python train.py --router_z_loss=0.001 --vocab_size=32768 --rope_fraction=1.0 --init_std_down=0.0 --optimizer="adamw" --decay_shape="linear"
Below are experts of layer 11 (counted from 0) of a mixture-of-experts language model. Rows are named router (the router's row for the expert), down (a neuron's output weights, with its number) and show model dimensions 256-511. Each number is 128 + 32 x the weight over its row's rms, rounded and kept within 0 to 255. Numbers have three digits each.
After each expert's rows: a language model's description of what the expert responds to. This comes from a sample of Wikipedia text that the model never trained on.

# expert 54
router:159116133166142151070164163116132089177177113085097145109127093087119129190151058101157132104188082085105151123110182143128150129099134138138137083120128142044096080160111049099102133132097121113113175113144154125159081124135118116122116098141131136102120109106172098159160198143115057157155121092133093172121161109132135129167136193123143137103149169159058171117177143126142147090125150118178173153106172170151132140097121112106150147137150161160143158087092169140170147145110101166166164107093114111189088112140121067161155083108126120168187097098157102168102154130174108101094192160133170108127194165144181106176103112185096110116145155071187122115080165138134081145116123182098088140140075088123091120131142108189183148120173127149135086132072109101152132108120077
down0:109148117186146111174126134150079182153169132074111138100099085131110108134064137122135131098144165154170154102065160145079140139112133139155172116131107076080129087114123092135127118186092097130134161128131133094179115116102099146168175078186137140154155147075112112163136137131049177167131133072121142068121161134115116128143086106130133049166191124089088136128116141125139149126122133164158131178115111162108045177121130056085209065119172115122139138119119165106074129082135178087112164161133082148137155098086167065115134143137176142169163137184143142071155149146151153160094093101170136134089114140104157127156163093156142108165254107130140137146151110071108119150137115069124197145123180127167185113189120136045145149142126138124148097089147112124113219145137154
Auxiliary and linking verbs after a subject, such as was, is, had, became, could, and -ly adverbs in reviews and quotes.

# expert 19
router:155102130131136161057161175071171112147134094111121133133141119091121143109127123093125147137172078074064156134117123141194151135094129146117108104114103121057111111117081071105092151123070151139072131106077159126139063112169117113157077102127110099100118107078157107148180150141113110138196082118132061113090204090118150155166168167140160187078167167169127160110177175158114137133133166109165139168140154184151118145110094112112119145139155150093117178106103129177163096161118096141167133087103074127146064168152123076190103119128092111164178105086139058185128164127158075118143193151139102115142171119157085122166161109175104131115078164066157072111129185163125103118114138171057142156097103109128088127130163096144148186127139126162133082174145121089172127071116069
down0:151160122115126122109094106187102114130113170116084116147090083163181120080096121123160112131145179081232167112178134017127123126127104114118175138080226122170116150164122105110148163165154146124081125147127130131148150107164088137133162144134129176150101129116124182138067000113115134135176134131118118106142143113096164137141198135151080183158127116108112128123083145126117122146109172132101092144081109111094132132123156149101171119093156140129155156123123152133137124099090154134109160127132065151152145093052132122121155109152138108115141130131106162132116163147099113134108085088141202087150129137170142131106120094150167177128166186087145097109122134110095112165058129164136091135141148115166148199115119084067161107110108114111151160026134098135182145133093126
Paragraph breaks after titles and short descriptions like "Species of lizard", plus lead-sentence parts like "(/", "Born", "Polish", "is".

# expert 59
router:165153134180174189093123137099143127143145098082112145145106093097150137117155132128155136116111098157115158147131137130189137132109196145121076090136107107109086136156112138121072134159105129158132135124089138067155099108126140128175079136094132098098110112093188111144180185152125132164156095140144083143075129097127159147177146159166162186158128183129083151146188175107104087100130158087139157141162169129118067140072146111129104118143102201117135135074122107200155108136084079166202161093097088064161102121166093106163127104103113125151135130084143121205138139111188138108130149182178138145070141135168101134117150112173126110109100156093173094109080179149098104134100174196119081146152102133176099101111097096120202097153115151196138124183131128092154146110088123
down0:145149076123137062146140144191120135082138117150096152130122136107065140097147141153237141129155113103135078105093111148118128143180121095140176147141139165117114145170085140124099054073080123116172116151181111108126161130190139133123187091123137143174120101149092120094156172092126115087139127144134107119146151148132141127148076160111165141174110117150130123104148132105138108128110133171184114187150074130089053092107144137100148126107087101127065073119090124080165126123130107174147161095150083114104123127169139101144183135120146089121079138108143114150148101084111145180120145120104135180079140130123134124124147109094077150152076056127181091091113145079125096094113134149094151128138124185118105172103081122091104121165116113134068147137103152104104178153145181
Pipes and numbers in statistics tables, plus city names and words like single, friend, local, Angeles, Toronto.

# expert 9
router:157128127142133168095169157062163156158169142124135079104108076120109172111134144107133129100160134113086153136118163155179123121114153146149107120126055065074093132155108122086094185125083123130125151120113150097145089119164132068129148131110145068113134131090137146114109172134113080170146090122139086167082143122130128178159140127134180179096153173151085148112147144111104111110081112085202121160087164149147125130102091117109170139160095117120117148094089163146157153171104084118163152108111087095118109146165134104168100142071158123158161094094147074198101162135094156146110148148122106119101133140122158140138097101164107116057050120092157106163145151125173121174103138159102107126110090083074124169130136126120137177118114168160124105145122131115157181078145134
down1:112137194067156136148091178109135082118144086163154151108111161096131132083127146225130157129112104150102136104104123114089135116112116135123102072150146118107126155164109199113124118157159134100108143174127136146122154133131132126127135087151167188120132143162099171092143111125146159146137123140122123148060117150122070213125151132088095132133117167173135080127125147078138065105066104059166103058139104104093090151184163149065187097166114167087126071115145144127121089135130125115136122132100168128118125094162140120101145126121049116142137119137125153136150134122113110130059167113139145065118127143079159169129136128108194119178066147167122089098133125121050102133098038084055120156165105148111155172106162132089116109078186084113140146089171153167125133134115123
Past participles after was/were (given, awarded, listed, incorporated), the space before years or numbers, and heritage-listing phrases like The place.

# expert 31
router:123114091149127184147141204062149162146165067177115139128108119080157159095134087153147123137112093060069177126126149123148157117075152160112057110154067092095125162108099112089071143089104136130091145072113139110138097098155115078172104111154097123128136130128130120156139188178101092168136121130122117146116193121111148148139167189129121170123156160134080138139144189157158093109129129066158146128103168188150081155112123086139149169109133187167168150063141162151111104153135091170113157128081068087152069165133104100138136131103082160184156129125138059191127146112172082087149157137127094150098168121131069143152106135153121140086087125122147126099142174149164078181156168137102133103127133152103143094142121156163117106102141178190161134165098130091160142079104072
down0:124139125174109194124150184096126125139095137141113116128165134127149128156135089087110116160132174116123084126109173132152151108128211129128065076161071147153147118164074162100144074173139127138113150141107141079097137185132149155096189121128118076122113122116100124123108104224088168147098109095171146112128150155065097161147106147136164191163107127093154132142076128172182126076124113099171134080118155122070181082123055098077104133112103199126183078051156075119152130147164120201116128160148121054117231144043149133107161118153095141177124058116110183170111114099145125124111072140078118177145164162113159144192140134079145202194156134080124157170197166153173166100151108148160096138087081156149073164154119131065125122104105138122110116139197136131125123108111081
Coordinate symbols and digits (′, ″E, ″W) and inner pieces of place names like Kirkcudbright, Chinchilla, Trujillo, plus "sq", "Rd", "Oval".

# expert 42
router:141098122132106182087109179063128111156141119130100138134110117073169137118119117156163154154179109118066131086129182165169136088109182142146132110122104117053080117159080135112113138111088088111076161061136154107129088105135095099117116155127152087091154094113127143147163196118102137166140134082111113202121153095110111108134136206140156162119124132157085173085189183146160117076106134127186151156149174196123151112087090073138112144181145119106126123111128141139187143072110128134185103091078078113091087130201144104127076109067155113193145125087128076142132144136157129114138161163137155163071155149144129119099100132149150084081078141078179118091116160086130075123101157156102128139102111099097094104103147126147130101142165215154142088159102095105167130099092108
down0:114165109197063185181164079115108151124106162086108132143183107151065044163136175095097134120096094147106137162135125147116148117129131127122114135105121133099136205149150128095116112112120053088106106061152155106125149150129158119114134131100131136142166057201128099128147125085163117089149091055109115152133120115153083096124155112111136121145120116182147156130068162198125078176146153163152135085118151122071090102141098118089121099114095118105138135125065126105143152154086123129102123202196124140119126151117104183170116119135147141156130120094127112166150117111187131145149119157122116097107151136126138195020125125142081133193082061087122098130123143097165181157089073083158169131106124152131130117146089180141085121138117132134134167120089146136152113197109145
Content nouns and verbs in expository prose about objects, places and diseases, such as vase, house, disease, film, grew.

# expert 47
router:142115173155149197166146176106198102117135104105089120122094100093145150154163116142168160109123069098071178157132128113150129130111155108080071082112097130114128189111103157120048118123133093098128160052085161089148082084205132109137105090086151098051157072075165094120185175137096080173152112116135097138090166098120135138149182141180174140119144148141077150116193151143178161117125156130154128186150144131089126127104105088084159181168133151096159189099100137166118118115102058154181102143117058075104117147166066076145113092098152143146137118095152103135092100156131118099149186192148120097083137184127085110146133120180093093071026166116156088081131131126144077100098168156115115141109094135126087071078164113135120136134145169164143080201095125126191153083110111
down0:129118109164149105142084119093185157128063174119132093103110041155214105125187098137089091133172149093143097146163140087135133083156125127140184100110126122157113159136135103094125131111105153142104153138128146134117166122161175130166115091148127154170109117165135120079085121093082086112117179069074161120154144174139132138086123154065086150163140120156089074152180165172164091122111162128161159113184132108091170114207140128124141126118046114106137099156140140057123116103075143115141135166117160118149163165143120170120095128153101093118147078157090142090146135094139095112151165170145161125171103141106153164106084098110112108169136183146095088097115192117108134115087073138109125121082065121107175190152119101076161129074152093114111124116077069141141100156152082
Final words of institution, program or technical names, such as Services, Affairs, Program, Satellite, or endings like Sens-ors.

# expert 43
router:156129113156143182082148187068164134156192102094084105138121122112157134151165145083145141108135127098039187133124174113161150119117131132100051090093120129088120183144094138094047147098108106091087192084118145121163112097177126121146132106101129133061164066120176118171168172140114099152141099130100118159105170129119140095173121194153124156136121138133085110127193180153138118081132131123184120175146178148135134102084076067110115137184134167125170164079142129172153095132122109169147130084134061102153096114144110111126121139076092132131184149137126138171149151120157078084134144159104112112127188170127098144127155141161098097078045150096169112120101190156155113124109123165130097165150114122157071106125134135121123176164133192154121101178110101080211135122115066
down0:062159108106124173140198187105097141067114106144137141101130099135131126093121152174121149125116134095115124106141155164113149129115093104154139156168182132107131119087162135170080152170166189153118112146068127155102185108094119139118174076174195116191072186174103085140164078167110081156148078132069144116099082111112166113171113113147144157093146140170087134152137165063142115151149135107136093113140172075167109164137167101175132174120199147173134146100093096147147088154143117222122127126168156090113066174043139118161136145117082164193084179136080176112107142108204119060104122114094147105150139145140065081192157125086087143130161166108126161172121120128117111150100134091107082123143113125143124150102105167168132134124117123040150086085104150142090145135150098
Word-final pieces and proper-name parts in lists and tables, e.g. "hom" in homestead or homepage, "Airport", "Parkway", "Waterway", Thai script.

# expert 39
router:152148154140140165096175203079166140174151095115114135082113081096140141111142147097157142143158088057070170091144177169119162141125163136128094106092058100115116192153112082106063117104117124115073175108099101103147113108188098079162092167118087152078153130116150081153147193122099118142160093157108072185096136106100150113154138146174172211113166172154101103105189157170125127101085148086132134144177162148185087091115097090131124157145142191137140130078118118173124118139130108155180174110096055072103100133180103106178106109093134123148192139079155117181110142088163119087161144153143132118103132165138126125184101131149131134099146152110138105093128157162099111168146143157072133150086139116151107128136159107173145154109157179130156101237101145110183184088119087
down0:111148127166044085178128094087164161138101074140135109125151142142109159073152175118160175087141188103129182148116131121131126114135189105203110122168090100192130127162135092111116157115144127116125174174149098105133138126127069084108155084153114185135097105139116131140150074143138118152118135136124127173148129110169180108108117134128170082084186088155114000163145106143160120087134162128181130106187107194183143063105063116062147084163109084135120104100098127174113101130116156147123133131153118110167122140160152147142116141087075107120141150085105107109122149194109093143119062114142111087115135131125167166139118114106183111049142125115128042058133155088126148152131065096124138151113164122160187134104121114153109129116143148152162137137154172154126191144103149
Nouns for regions and institutions after a place name, such as department, County, University, College, Province, and compass words like north, southwest.

# expert 17
router:137143127096140155130169172118168133155111147108128154077077074120154146140087124074186144142179064119036181144107164108182131129090147179084097132093123110049120168183115078123097127109088171094133134075124163117133100120120128138116079102122163137119130147089178080076173210133112082176138130059122144125075175105130134127179118171130149153123193131152119128157212127136185127128105108125165174112115150143135148114127149066106143112111127197090158201098120163156109106109092093120184186143110071102167103180170100112120131079128175124135157130110184093188118096145179101109123163136160118163130136186147092152113150104130096111097069130080121119149115155166139084154122189162118172149128125070101111135133179113148154081073093174175140126141065124087138122110104082
down55:181128151109186068121095120077135135147124128098156178084117081189118132155162156122136145168096193096138183136151146145119113125117115070130145133118104109211138126135100093146075126171112139108129150097093146126146166103116205142122109138141175081188094091135110118110086085159096152157181108119155172143082126135151050146140122112079111134062140148185126181105098087169105117141114179142086147222169112135185148129155129164092124105083093146109121159120143137113112112113133134184116095234105142124080122204089146143150115123114108127185149151138209137153181158053084121135155094133116126106093154152142104098176070100110111099155150106147121101106096162191096100155145153123136121140104083167148092167155134159133050162171145066086112124083118106111168116117178124
Mostly "and" and "or", plus instead, rather, medal, and mid-word fragments like card-am-om or Head-b-angers.

# expert 40
router:126114096183158186083141136130111119128128136118094098101122086073142153168150142076169127153183123070097129114116155147159152136074128128105111135115052105072123095111137117107100160143131155112083168119102142064154115136133139101151081075149121107103138086097166106116133165153166099170127077121105109175061175074112163104120161158141151145086130132134033157117156131137108102114087173114138143165132132118141123126106104105116125139152167201134156204115126153121148147135145067129163156120088105132108073138147104078142121069114134092177172153107127123204117162108157108102167162163143130128044180141147109101121107102198130130112102131090162123137091145152155108174113133168126127139131123079126069141124086087180195123116093135116170086150125104114172153073132074
down1:121107112155151120150157098126107059145143119112115133106161186154176118114170070133139100049123084148167164140153122186126209121124088149158134127092118135098116170097157127111133100127133091141139190117051093123148120089094114173182063109123160099104098159104163089178136131104094182097163114158153146099182121121146068101117103091105117091114115116209086087144179132048082145169152109136121124142093128125150152099102114164113082135119099110190153120137134164116111104107111165179170116166141104113097155126080150167215152144113150147156157154130129147129152161118135138090155083150156100111127124181112178160115107135119129126145165133085081100121158122143120171015162127110167114161109153149153177136045117119106095162127182129089119102155095151154118171141103132
Words and numbers in sports and personal biographies, such as was, father, graduated, and squad positions like MF, DF, FW with years.

# expert 15
router:123104129150113159131170127081144135107128085150143065117078088076152122142118075141191116118158099111104171183144173074179129171077130147092130090063099166020083108179101096089082156095135086046097134162132121136106079087187124144100097158163137140135138108122177103105141160171131097144169086105157130108093119100101107115173148144135110153159172122193042111127150129153121106105135132083146174189113144140098125161142115047095118148164107138129136145124103122171148164168072113135177100110096095098096114125153089105135087133114141106142099130055173128181122116106108093111126149142161158151074148149158073080153135124136118129077065170112159111128085140118124091107119109155107151153097078132097101121161102101148194153131128159197134098195112120037125122081094072
down0:109146102167176115134119075092101145145123103143083168120109148198128141112083120163144189115155134123141079093116113115139079101130112097167099108101101079129167152123078140113111137103123139152095159125180135132122138112158093070141136053107142089132136157139104094060099094072133179102134132085047104129102093142071118187153130165079123189169070147137096121082164132155142112168148115104140176077113109147117136112123137144062125120132116150109096077132130079147152160125127085101161110111114098086175094129158135124139135176111176123098108107092180134101132143151035037140104132116065196119113091115099092159064157161174158147114110148099123121103123113093148074146119135072077160078110133137076123150152070140137139158154113142118108094097053096159142132139132140
Commas, spaces and pipes inside numeric tables and lists, plus mid-word fragments in rare words, such as vent-r-iloquism, Winfr-ith, 21,583.

# expert 7
router:152153134095153205085157172093157128182169134166108092095074096073160143138071141123146175150131118130117140139097151115153145124090199121124094128131065096098136176118130091105090139103095125118078148092123185093120104099109099086127115113081153070100141177091176101085138148168112072143134104118123106144098137087137165134141178145198153124117139173146038171093135152161159137087116148095164113165164200150129101142092116143090167153122106147139132157086104148150116068127069118085127125128115084130134108159184107106152084079058146086126162096113127069190127121144206142072133222165151104088051178140174152101121098128151114138091081189117207122150119129099146089132096127204106128142077082085153078162143138111160151153096157129180112091186114110115178209092118100
down0:087152133092058153141086070098106116147133158065115159170133099112162112106105093121131130105132137101130099126107111120105089119100099169146072103141151104077122118157117098150149201111038076106168112169098118143158136111158104118155169074114127103116124156182082136176155126139086081072138128155127083120134091135125117159167054115123077098131138146118082103070169155110203067105125140085185183100168149179111181075079149112116100100187179098072115153145122128094118163108072123112077114105134130195116170105152089189089120116165195080050153174101153141110116123120120135116091146136137130138067180127114133073109109130117176171088120102055117120119185099136116144134068141091102075110129125112136189145099120109114117120173118105123074062163164134123109117181186150
Digits in counts and totals such as 100 works, 174 appearances, 70 titles, plus "and", "Award", "million", "own", "Succeeded".

# expert 27
router:106138126132105194070188168104188123184168103080165135103073099076130114162151137105177170162170121077026137102119157139135158131145173168124100147114122109093132162129127069148062157088110162133060172068100134107137125124157142098137119106114122161109169133129132126168141202147091135139156108147133137175123134124085163152162120166123166181125180154170102182128186159163136095089095177099166132117112194138164139127083105097104130168124130187133161122077132151111147120081107085113173156132088063090102056127159124111157112119114152126142154103070154082116085149133166114109153158141173114148082129173139131084148099097138065126121073145082151112120099171115117081108144166153109131107083157169121117146135163117179188136128140208176188090151086134108153153087093122
down0:152125104083108130127084099117132164144094117093144149154201160145123097128072157147149108140098110118214093123098068145173062115153163100084140113131172147125151179091136166111081132110122159148119169076119133135194167102125110091170095124100119072147145147182115136122107008116178123169193121089155126154114077127147142116142088096125120142138109152120072082140096166165101143180159138151075120154152101094094095117150084127141117100147166155139107116069136098150156151110149101135145131157111147163084088108114160099109085085124153089189123151098093144197127157164166148174124158155125119188142117136086093139069084103108171144139111163105135109095150132168133094160162127078149084138131145144133104130124118055124163140103101143150098148070132091131183109151178140
Words in sentences locating places or species ranges, such as part of, from, far east, coast, coordinates and distances in ft or km.

# expert 20
router:142131109162164195066186195123129140114169106159102118112121081089164173132116126109170140137141134121088185126101158130203138094103142136124005098099061125069114170161131150126110160105139114131121126160110138069184121097171140077145082083101118133108172094067163065165162140130088086150110093138149087109097154081095132141185167147128144159092176116142083160129162139123081138077091127094164142123149171148089121118046092090108140138163153178148130138088097153193144129208092105152157150069130098126125081161151108139132104152113114086164131134124161122168089122160138134118108149142149137126080167146131129091115123134163066098116103161114135121135111187089136112109144143168037073105114124096180102089099162100167124132131120156133137105165087133153170145062093132
down1:106149123101094147164081127133106104125155104123099095141096144092133098193156114115202148124132193102193157160099055149158145118123143138189125120118125115172112137126098146161102122092160188116139146143116163102176113112143104206133123119104134112147130070152097150088162009124119066110148138111144114142164101092123113138112190120126150066144111152125135155114152154089183135173138123112126105148090109147079108096126132061147153134194142148106094092122132066162147164121121176126146183094148110116169162144156154176114114115131164121087139202103112073178115120155133124074185129158071192142167122163113087052125187142094114155096159130185113105147100126118108181148131112113139176116101197183186144133148154139171138157123115132207100138059176160089168072152094144
Pipe separators, spaces and header words in sports and results tables and schedules, such as Pos, Pld, Sheet, On, Result:.

# expert 10
router:150117147130163116083151161108132083164133116107103124090090074094144160161133109110167171152154087104058170105100163133154155091084135139101091101097152154020095167168091025103088193139092127129121165188105118103150093097166091106147105079119141149092143147089130116105126209138115083157161128112105086154095196107097139171169131173141121165115179153159073200101174113171112114099111156112174160128134180154156100108121103090121141157129154190097155153100116141137145130138082062142157134107100087083117077195150099093170127118110119085144137073068176082184117155133171080084142186126136098124117169159180106105153144114174072101097173197101145107125103127106111077136136135200094158130118096126108120094142110130164143143119134143173132066128079110099180154095118074
down0:118154128070103104151168157100121106155105128102147131112104156140063184134131115179126063136132115137106126219190167109117123162091137118064152138114124149079154167125088093199174152135111125133096136125105174143111085147154149109166143140169126112194130093160080145065144235069149126167073090119161157136134157163104127173175138119102108119149120107127110118143136114069158113124127198145071135101135119113183179172131148165101157101146146139090154145152139170142141106106163169149121154130114152139120125121126095163166118168090136134116082090098170113164136098166144168161131202112026097083163148099035106079156128158120169160146030121142192113116121143168149101155087085127111147152190107134123169145161157141093085131155158097122144060236118154128109085131128161
Commas and the word and that join list items or clauses, such as "Ceylon, although" or "verandahs, and", plus score commas.

# expert 2
router:167133158158144159027179158073169155159161114095144094159122114097117138136125090101172157120202127110096162116119160158183158114095172148098085078131079087076138128138133137095079156153090119097105147138161137087161097136138130112164101117136142059086163148092142132135169175156112088156158120076147129170088131118116156114128144153134149154071188138177078187098164150135146157087109157123172135160105179158125097164095080134100117148143108120100151152115094174156165151142085079091148146147074072106132108154179111110114096142077146099162184117066129071189119150120142123089084185140134106117105162159132130091134115120139103114096034151090155141095122156143126097131092135177074112156116089086149082156121168110131167143122141162145163064135115104116203172101106098
down1:081121085091165108155115124126119103166125102106112086170128132113119114122088082137160141127078158124152102041195072120129122125146139178111120210132110101139123161128161208133099095109174147130091140133091143105148119132187127153094147067125144089150141128155122132074156070204176161094138192070117183077144115168060138145118080083164126120162128129072168165177161145091074135158093128109151090114096155158110108091079143159100050111169145095166147073101135073109123094103107155143169104118123113108124084086155137119115158066140138092115127152092174152125113146099124163164101116145073116132123112111148147080110110145133072131098150103171131142100139082105160117091153133125192129097116114197160104152128115060099120128127174131166115195031146152141107160110175111
First piece of years and dates after in, a space or parenthesis, such as 20 in 2016, 19 in 1929, 1982.

# expert 44
router:159120154156171157109108190077140096195130106140111125116089102108155152154147098130177165141198053083055152131112130143173166101085160138113103073089069105063165168157099153142072092131095108106106183069116122115167071111149117105171084107117126162064117113104163119142157173163120105146128133114126124159106151095101152116164179172137152131127127155167121123156188160140193156128136177104154141180161177144117127129109103106105130166177138146097189175099099143113159129150096104133176159124082081077135066147140120093166110092085112084170167126088114078198106131155123118090154160187103070089114173157106085122143145132147103126106019163105152109119100137107116092123116145172119108138097084096090085101125221093131185149104113142175132111159121088115170154099136064
down0:090040144125106195149211103181143179128153111108123166103084108141154137096113145089093161075100146128061154177099095101110196129122161158123118097131200154080054145103121078113103089127117184172127134118113126110082150118120158172148115125116145151140102155136133138050130214067083050119125152102141084118134102094115078151095095085063129151124080099081136159091191119121075171100062133114108136089139121147190137095139095184126135178088117153106141132117143117208101146138101130105104137192125174080147134093146154113048166085126133133145157107163145105162186117128127086136103148057127148157154118139188151155077161131150079137126052157096156161089110165147174158152175114147131129101120078161113111108186135097165167118155119101085117148154065120121091140155104169
First capital piece of a personal or brand name after a first name or quote, such as Ch in Chomsky, McC, Nas.

# expert 46
router:147139130164104160185165181108171112121173095119103122131085083097133123111146110111138151126149128075073163101141136154146148130127193171097101108134109150052109122130131120122063156146079114125098173110165171113147093126155147095151096108105142143121096133097130148148174147117113085173150069127162128155131167104084165154142165186189165175125118169188068191123160160142133076064137167143186126155138195169114054158120101107084183126146123136115103102067136134151161093137105080151135169083106095054123119111143113104152114136087088139130104107072139126134168146114161124078149114179135142165110175121171091142113138113133103121076085166131152142061105127143120059185107148170073115140135079109140075077113172139136128147116132179157133074163104136149187142125082131
down0:123083117156072166118188109077122144118126176153106207186122104142090121145112125146123141100135124140150166035143107096118111159173100151127104200155107151103121158101178160137083116089110118174116099076126155141152143123075137120131154138103126143164133158208122120137148099101099095131109065147097167081159158129115149079105112103068099182121055114120108184139112119139183105113169099087183171118046128176142117149095172121156097124143109113070133153133129133105098129129145170147168128109139114122107140090162120106129174142151127156151104100092142141121121092095137075186075064073132138115178140094106136154092156098103092129163135137114112103177140148152146104165121113155106110103150131134142123118163108094149091200111176088146165147131155135163066109108077209
Unit abbreviations and symbols after numbers, such as sq, hp, mm, kg, mins, plus degree marks, date dashes and foreign-script bytes.

# expert 36
router:186100166128141161120156150115149145156116092105075093110092079131191180116109125112180104158164107082049201089109163130147165139119147126138054134153124137024077101157136108091119122164111117091072096142089121106167095114161125065135113107094098126138105105104166123145170178143118080139145103133117089125092157085145129178169163141164169145116124131127131162111204163181113067087123117128128130202117130156104063128106063100111171144110141196113115169145128112182156141122073096168143127127073119117122052144149095061113118062108113097153122125121152130118149134172129154084126147131160124116075138167166104088110075149159129101124041126137181105130107151146113062086129162175086147102122116112147064141077124083149139099126118175136121109160100112093183111100091126
down0:083158092127137124119119150122078101140125140086095155170055102143101142116130114118063050131143126172155152058178118124147095120138174184080119099123141121130132121140114143122147089096157180144130122127117100134072088138086099113053140169206137091112133143120121127147098131063100185126137100221164089119122105075140054179098122154126091129140100132129229109096103117123116162143113116136113104111213128073103145098098103082108129122097124154122125146134118140124132087138118125114123096168153142179100153130144088166100097137118108173166178140101159096171165138113178144151118148077154120142157123163163129153087109190102154074126130112062142187149153113122133122063173113113116137071116149115150106154058118127157163132159197166127124078122115108106103114165125098
Copulas like are and be in notes about results tables, plus numbers and cells in league standings and statistics tables.

# expert 63
router:165112156163162184079161143135189176200179089116132120144113106114168109112123126121153143111167089073063159167101162153175132099104167166116123135120126141088124145140100105101086185100094159139094163111084153100146113089149101092161149115111141119116139083141157137164174170138104080147137105086111087114108193064076160167195168137147139157132140177113142168111176127156096124111101176134164175154113164137126126141115079089082145124126151175091128147114116135161177140155119052102099185100094130064133097163120118046137094092089159115166169152099173080156107104143103108124154157174156129087122147131184116133098077138179055089082094190097109126133138135178106130115123163119100123163138133095130109136139199148135158127105120127140138117166116087077168149130099075
down0:126177152120159160211141133140116146146118098113109176110168110104115110103098103119167149114100126149098112135140065207120152105126075188133151092140190075160102184057066152095132093143138149114124169186132178125135113142161120155118145112156139112112107147099143081133108172148081086140169127143153185141128119176136149139108107057140120154149122132159112154142171086125048102177145152065188153103158161178060138157115159200169076155168174173095158079143148072121156130124157116090156088181103154124189145085108124107115143153147156140175155124177123132220164193111085119144117080163141102080112085150156122175118165073117138071137166147159123116114170115091124155136125129084135143169158137154151111147177057128144110135117079152124141134158162091131133151153114147
Prepositions following a verb or label, such as with, to, for, and by after Preceded, Edited and Faced, in infobox lines and prose.

# expert 38
router:128093102178129172137157171099147141111164110157130116087116091084149166128164135120150152173108119107047173168105152147170156133106118120161049164098081168019143162164151151070075124113111141108059117091132135071140089099121116088189076087150121119140138144091150104146177168142109053140144098116123108142109165099119171122155165191161187165100161171132050165085163129165143103092118132094106141176131169163143126173117093113079106136106167185153161115081101125120142105168120108098120129152071104063139085143151114098165104101130122069148119123114149133180144136136113138085156181152126120138095103116130131122158120131176100123084068191124137147116100153109127076185093155155080117109115101102179091161090128143148131154131130166167118075125168131102188124069115122
down0:128080108104105196165113090093120221094156096138128157146159101190179179168136092099116137164125148169161118122093109096152134132119113092150085107140108125128130128103134135148174142122121082094105153080151175109116148081130106120104122068157081085129084133087161076080083068104108133153158155135142077120127150157092130126087183101049133203106172151145147063119107123136112193092091124124092120148105140135055146135132150132114094120132130145114151093139146155189106189132165121151073159092117141141152148092111110112151152135119142151182162154106087105120148110128121110179102172128179074079155170095126129137113083117119107094087095183170104120103069097130109098163129131150161060129097128086107172164193127182093145069142069081152099148088148120136140209144116131
Closing parentheses, pipes and section labels in player or taxon infoboxes such as career, Apps, Clade, plus name endings like í, ue.

# expert 55
router:120168143157173148087141218091161152175111085156124123096104069093138125093138113139185130152128130078105188144149127086188163140133201149120056099140087128128086167166065092124069143162100134126097155070080105088111118111172141133184096120095129120145134097099153111178153191136090108122157120145106088167120125120077119136171182140118166180072120185180101114108171165135088102112159139133121175162157168189166085124144099060113167131141133195163156164082095148169111084182119087174189150080142115094127070138184117114185088136095112090164130129130173103176097131126186153126123163138119105138106170157152124138129158119151098101133097177100173129094080154161125106099109158180059121148131116112166107136142186071167183121142152158189116116216103115113163109087123120
down0:131124091098113150121153080205080137089175112115103141120184145109166185125136129131093104130132160113174169098138137156105159078080162146185188177117183138156115105095157185081136154157144181089157190163103165114178106117120093157115143190146099151139157061155159122119115079107165120117107127115110153155134092104121161110136167112119181120171148143177082153117137107122107170089092091142127146080071082126126067136094163102178132179126134185155121091107144192162117142071133110156133150163115101110154135067083075120126140088142128120165106130131130016193147095139114144155163118108166116154128105163168126111120125147106093153093110116123051187094117133080139134160141102123146105165082161198153120134157108128151114122104138151157190137120136081127142192137157130
"the" and nouns after on/of in government and geography text, e.g. "Senate", "Representatives", "Historic Places", "coast", month names, "″N".

# expert 3
router:157095107118108132113195145069150116164138080113110131126104108099133122104156129117176184129187116089113196112157162135189167138082172148153149102112109127100092122143127124131066144119115128079118163098121125150147079142106111082137131177131167105125136111099140120146164180114087073191157101070124102124092115107120114162148151144155160183151151142147118127116185168139122125093095128100182168143127153208167109131113110114105146154146128141124098151094104165124172112133111077102180131123065095103107086114153086086124109107118115128141173138093144075188132100086123100061105183128135096111099136185122123114133166151151093080106078177086177155117130136126152085167119165186120102161128099096072092108121150114119153178118132142138155100164074108076156157068088114
down0:179118092114160142073152126122140170098100118151147110040129082110128145116072172142131136136148122097079065083106135156139159087125142084166157130130134135071074170120114128113118136168138176116114092166158153131069133128080142086141067092112108144097119115104140124105129170167148132167166102165086130165120161087090129112133142143136135115137129114139140195090113098102188143078147089069154109132098140103145128123097168149098101107162097102126110112186064074127092115123150154168129174140116069065098078112166145120191145112104140140104119165073167045073147113128143100164164093123097116053114116168121143116166145154056103126116102171164156031132073122082056146168121119176124156179105099129135144086143156160119118126174131027151106090182119137098105142116151118
Participles, adjectives, ranks and numbers completing a predicate after was/is/were, such as able, killed, placed fourth, came last.

# expert 12
router:129097116134130166165202174091149167132120093078105100101072121145144124111142128093184129155169122138064170195178168138196168137097165162123101114098100126135090097145082120098075156132073122071114169068135132144182069096142095102132065111165122117110120147116139146144147215140093085187173092066164070128098175123139110146148174123176171191138151162174086123106140175137091133065085115110178174155106167178104128119107094097055104106123163153124113178099121183156156105158143049082172108136072090097136062133129098104153118127116116130126110128061120085138092105170110071056125170114148141108085125182119104144111117125169111064155056192088137159102124122126142113170115147155138134151123093119066074122128120147169147166125128146142121080134094151114137104119071115
down0:132145132068125172121123089165145146209124156052085158087112126111191154105097149148134126168161134140130172165159118132124144150105096154162161136067098156117161135135093134131098121123140100121147126064185150120126140103146209143079131097076128131130094089222061096138083091153123139081123109119132100118122084130163080134139106073108133101119107130119097090123126099149126101074119121121155144127119102142105145143096066164160114133188134135136143123136130100116163110099108094171092154144128136120090141105137117104114074109153177091125167100170107162122094122122134216150175131175125176099121135117092182060110055166147129127095129110101176172122131134161136129109127132121141107069122126121069160139139162091136128109135146138153142058051149097102184151160126059
Participles and verbs after was, as or became in biographies, such as played, born, based, worked, aired, plus mid-word fragments.